From a checkpoint of a small mixture-of-experts model trained on Wikipedia.
Size: 14 layers, width 256, 54.3M parameters.
Experts: 12 experts in each of 7 layers, 480 SwiGLU neurons an expert, 1 pick a token, a softmax router.
Training: 292M tokens, 4459 steps.
Below are experts of layer 11 (counted from 0) of a mixture-of-experts language model. Rows are named gate (a neuron's input weights, with its number), up (a neuron's input weights, with its number), down (a neuron's output weights, with its number) and show model dimensions 0-255. Each number is 128 + 32 x the weight over its row's rms, rounded and kept within 0 to 255.
Before each expert's rows: a language model's description of what the expert responds to. This comes from a sample of Wikipedia text that the model never trained on.

# expert 7
Description: Articles and determiners. Articles, possessives and determiners opening a noun phrase in prose, such as the, a, an, his, its, this, The.
gate0 [137 162 134 153 183 179 147 151 100 144 130 105 111 100 140  96 208 180 124  83 158 111 116  79 160  46 159 115 138 166 145  96 105 117 126 137 136 113  66 135 195 112 138  99 156 110 145 154 140 145 146 121  70 108 171 176 116 113  91 202 151  93 149 153  50 148 158 104  95  91 104 116 115 100 147 144 134 129 129  97 122 134 128  82 140 117 103 154 160 123 169  95 102  92 116 120  78 132 146  77 207 135 110 138 187 149  89 128 162 185 124 133 146 163  52 126 198 142 167 149 144 114 138 163 166 122  44 191 132 128  97  90 179 165 103 162 162  75 146 140 147 164  82 119 151  86 191 104 154  83  71 142 120 126 121  69 132 131 127 124 103 162  82 130 111  91 105 132 113 117 140  95 138  83  84 128 125 131 163 183  71 117  94  72 150 109 135 133 119 125  88 131  80 175 152 131 145 178 120 143 120 130 123 113 155  95 154 155  77  91  81  72 191 178 154 139  88 139 154 103 151 123 129 160 127 160 164 131 144 126 185 163 167 169 138 109 172 133 133 123 156 132 170 112 114 167 134 144 139 139 178  94 124 178 119  95]
up0 [ 95 141  62 173 177 166 161 103  96 167 114 141  84 124 115  79  94 149 142 109 115  94  86 170 144 146 137 118 146 115  78  90 109 126  95 125 111 118 107 104 152 137 110 116 120 108 183 133 149 164 116 197 163 135 143 137  55 140 165 126 164 105 130 116 145  91 211 141  80 154 122  98 154 109 147  93 126 168 156 117 108  96 105 142 131 100 126 178 184 123 156 141  87 192 183 128  35 125 141  95 171 196 114  80 127 183 120 126 150 105 109  81  75 108 200 108  97 100 183 123  58 112  74 144 171  92 136 182 130 115  91 146 163 135 121 140 156 149 145  98 159 125 155 156 154 145 125  89 129 120 114 127  77 147 172 126 115 144 122 133 176 125 160  81 139 118  91 113 146 179  90 111 114 125 118 201 137  92 108 136 171 148  67  77 165 143 106 113 117 174  95 109 121 200 103 102 115  65 139 141 158 147 148 166 124 125 108 124 148 202 123 164 135 167 107 136 127  75 180  99 157 126 163  66 144 158 141 127 168 154 148 155 171 144  73 137 155 107 149 132 121  49 118  92 120 128 162 124 160 108  86 175  85 146 104 108]
down0 [135 124 158 126 132 143 161 155  78 117 217 153  84 136 102  66 168 181 136 146 132  93 119 108 185 114 146 128 138 171 102 116 145 112 169 144 174 103 148 145 103 138 153 185 153  49 124 132  87 172  99  77 143 121 165 160 159 100 112 135 130 128 131 157 109 138 107  90 142 119 145 116 170 158 150 155 154 100 115 102 151 192 131  82 122 161 159 114 101 116  68 106  65 167 178 132 134 169 139 128 135 139 104 140 104 138 152 163 127 128  47 126 140 181 117 115 108 183 116 141 165 119 134 137 166 162 152 100  95 147 152 123 114  59 178 182 146 137 115 102 110 140 146 122 110 130  78  88 164 181 140 126 124 108  73 120 111 137 104 126  97 143 112 216 144 164  88 120  93 108 121 150 147  67  77  64  48 111 148 123 154 194 183 108 165  77 202  62 126 140 131 172 116 178 172 108 111 117 131 176 135 133 104 128 153  70 133 115 103  95  65 176  99  87 158 121  95 157 127 162 139 161 111 133 136  92 125 139  70  99 125 164 123 112 155 133 138 119 118  92 134 100 182 182 123 119  75 104 176 148 130 131 121 136  45 121]

# expert 8
Description: Punctuation and list names. Periods, commas, colons and table pipes ending items, plus first names starting list entries, such as William, Charles, Jason.
gate0 [109 152 101 161  50 146 190 183 150 101  94 122 111 206 106 147  80 108 137 171 150  69  62 109 132 148 117 111 117 158 131  89 174  86 133 119 187 124 141 224 175 134 180 182  96 172  90 101 131 162 107 130  95 112 111 177  76 121 137 123 142 152 104 152 150  88 131 103 162 152 140 151 119 131 184  58 208 165  54 148  86  94 196  76  66 130 108 101 181 105 135 114 107 118 115 114  84 147 106  92 140 149 158  80  52 133  65  98 148 162 143 160 124 102  81 159 101 143 114 171 127 164 151 156 128 120 129 121 140 118 110 108 108 136  92 137 125 125 169 112 129 148  94 167 120 135 136 136 107 125 198 122 160 203 133 120 147  88 127 119 182 108 140 144  99  84 124 104 122 134 116 165 135 110 122  93 127 120 127 125 138 113 170 126 129  47 146 165 127  77 158  96 121 121 146 124 110 153 159 129  83 151 151 146 112 123 104 164 174 159 144 157  98 113 156 141 138 141  65 148  86 125 135 129 122 117 122 139  95 162 198 119  90 103 130 183 135  93 135 137 121  72 151  77 146  80  80 106 136 117 101  77 137 165 172 163]
up0 [138 114 183 134 184 134 115 117 113 137 182 115 107 116 107 188 139  60 103 105 194 171 146 150 171  97 157  88 135 140  57 126 158 145 114 113 143 146  86 124  36 107 140 108 186 159 166 102  99 110 118 159 200 107  93 203 165  96 146  86 128 102 156  75  89 113 123  68 113 126 133  86 154 197 155 121  88 106 204 150 169 159 118 146 125 123 103 129 112 106 163 164 113 130 172 130 151  80 167 106 128 113 128 111 128  88 123 169 142 121  90 158 150 166 198  92 166 167 106 122 106 208  87 107 122  89 188  94 137  84 143 160  97 124 108 118 130 129 141 165 180 106 158 141 141 103 110  95 174 174  83 110 123  71  83 122 174 117 105 187 105 123  76 122 136  52 119 156 109 116 140 120  81 148 178 126 153 174 132 119  96 119 163 188 125 189 112 110 177  98  72 152 149  70 110 142 142 144 128 129 132 111 153 106 106 131 137 129  79  72 112 169 118 156 101  52 144 128 121 132 116 130 162 139 106 108 116  80 114  99 120 124 106  89 132 135 167 118 113 164  88 161 144 147 162 160 156 119 143 155 146  98 113 113  85 101]
down0 [129 126 165 144 120  76 119 133 126 126 119  43 169 132 109 190  67 155 108 150 139 126 120 135 102  94  80 133 139 154 108  46 111 161 153 142 150 120  92  98  54 118 128 138 165 110 153 130  88 136 153 159 132 120 122 125 181 170  81 159 151 144 200 176 161 136 149  99  95 156 117 115 161 164  36 179 103 144 159 138  90  98  77 168 104 162 167 133 165  99 151 128 140 102 117  50 136  85 117 139 133  92 160 135 145 107 146 136 134 117 138 108 124 118 141 146 117  89 167 165 146 145 150 163 138 147 181 133 180 136  94 134 101 213 129  96 137 115  83 157 120 118 160 190 115 102 145 157 121 169 174 149 137  93 126 109 143  13 161 113  88  68 159 166 112  75 190 141 162  97 172  75 134  59 133 116  98 160 133 141 122 135 144 146 138 165 101 161 140 120 157 119 112 123 152  95 168 140 129 150 134 182 111  83 117 120 131 137  83 112  79  81 136 136 139  65 134 150 138 163 146 154  67 144 128 128 149 128 203 124 185 150 125  77 143 136 139 145 121 144 125  73 155 182 141 176 103  88 127  97 169 171 119 113 182 150]

# expert 10
Description: Numbers, units, percentages. Numeric digits and units in census statistics, coordinates and tables, such as %, /km, sq mi, ft, 27.2%.
gate0 [137 127 127 113 156 144 173 154 135  85 167 128 122 162  95 183 108 119 164  64 115 164 144 139 105 155 217 146 149 160 108 145 117 113 134 168 142  99 149 119 153 215 122 196 106 139  97 153 172  96 142 117 166 101 133  84  69 142 105 172 114 144 131 113 122 144 132 152 126 116 137  95 158 115  71 116 118 160 159 167 114  83  97 173 120 190 143 161  83 132 124 115 146  40 139 163 159  60 122 112 142 118 108 151 126 113 112 115 151  96 161 106 168 118 161 136  81 130 127 137 157  73 145 109 140 123  59 116 107  96 145 144 155 135 143 166 164  94 151  81 110  82  97  95  99 132 124 216 102 113 240 168  62  92  82  86 171 137 159 106  83  94 125 131  92 173 183 117 125 160 170 130  79 147 109 101  92 137  79  99 181 112 120 143 117 126  80 162 115 114 104 170  62  65 151 177  80 188 175 122 126 160 109 138  77 125 131 129 112 149 118 109 151 153 135 130 127 133 145 154  99 120 133 161  88 125 158 152 103  53 115  97 128 141 163 134 119 193 144 161  72 168 124 113 172 114 117 103 113 102 140 143 102 143  98 151]
up0 [131 106 160 147 102 119 152 132 131 177 142 139 122 113 156 142 153 139 120 163 127 153 125 121 139  62  97  98 106  90 163 103 155 132  73  97 123 142 107 114 100  73 152 127 124 156 129  66  89 141  86 169  70 163 163 173 152  91 132  77 140 126 138 121 123 115 116 116 182 157 145 167 116 151 166 132 140 129 104  83 159 139 105 108 114 116 127 115 192 184 109 167  75 149  93  98 128 152 140  96 119 152  83 100 156  83 191 189 112 116  89 142  96 140  69 129 143 115 108 102 137 134 127 149 129 104 180 139 140 136 134  84 125 128 113  79  74 121 141 182 104 164 140 147 161 111 123  91 147 121  99  70 205 168 192 214 116 186 117 146 188 141 161  87 134  80  90 129 152 110  72 159 190 125 162 140 146 121 120 135  77 164 178 139 149  92 145 115 143 152 223  69 221 135 107 118 145  83 119  62 130 125 174 112 149 165 114 175 147 112 125 148  75 120 118 158 102 114 113 100 146 139 135  89 157 165  90 108  81 144 196 109 156  99  92 143 182 109 101 106 145 101 109 114 102 143 140 154 177 178 147 162 199 160 147 149]
down0 [116  82 138 159 168 147 130 148 121 144 150 148 173  44 106 122 127 123 146 122 161 151 101 120  95  91 153 119 142 150 129  76 128 102 136 151 205 172  77 143 158 144 139 117 166 109 177 180  87 122 154 116 109 130 171  80 133 182  74 174 114 115 119 160 117  69 119 178 112 115 151 204 121 134 116 160  93 104 120 119 109 147 157 183 150 125 129 172 123  95 184 109 142 102  73  68 104 137 116 108  73 137  94 135 104 137 103  59 165  92 113 130 150 128 112 143 123 140 138 123 129 174 146 153 174  97 179 126 165 111 127 128 111 127 151 121 127  91 110 130 134 220 126 102 155  92 118 164 151  94 161 199 102 176 131  80 149 138 138 116 117 145 177 164 121 162 120 132  93  91 185 177 157 115 138 141 134 154 106 155 152  92 101 137 147 147 103 157 169 116  96 180 100 123 175 155 146 148 119 170 105 132 120  57 106 112 127 103 184 141  73 100 165 121 113 206  95 155 146 146 202 181 173 115 193  57 167 143 114  78 148 154 125 157  53 181  86 161 145  63 127  99  98 140 150  89  90  95  80 134 120 144 146 122 133 137]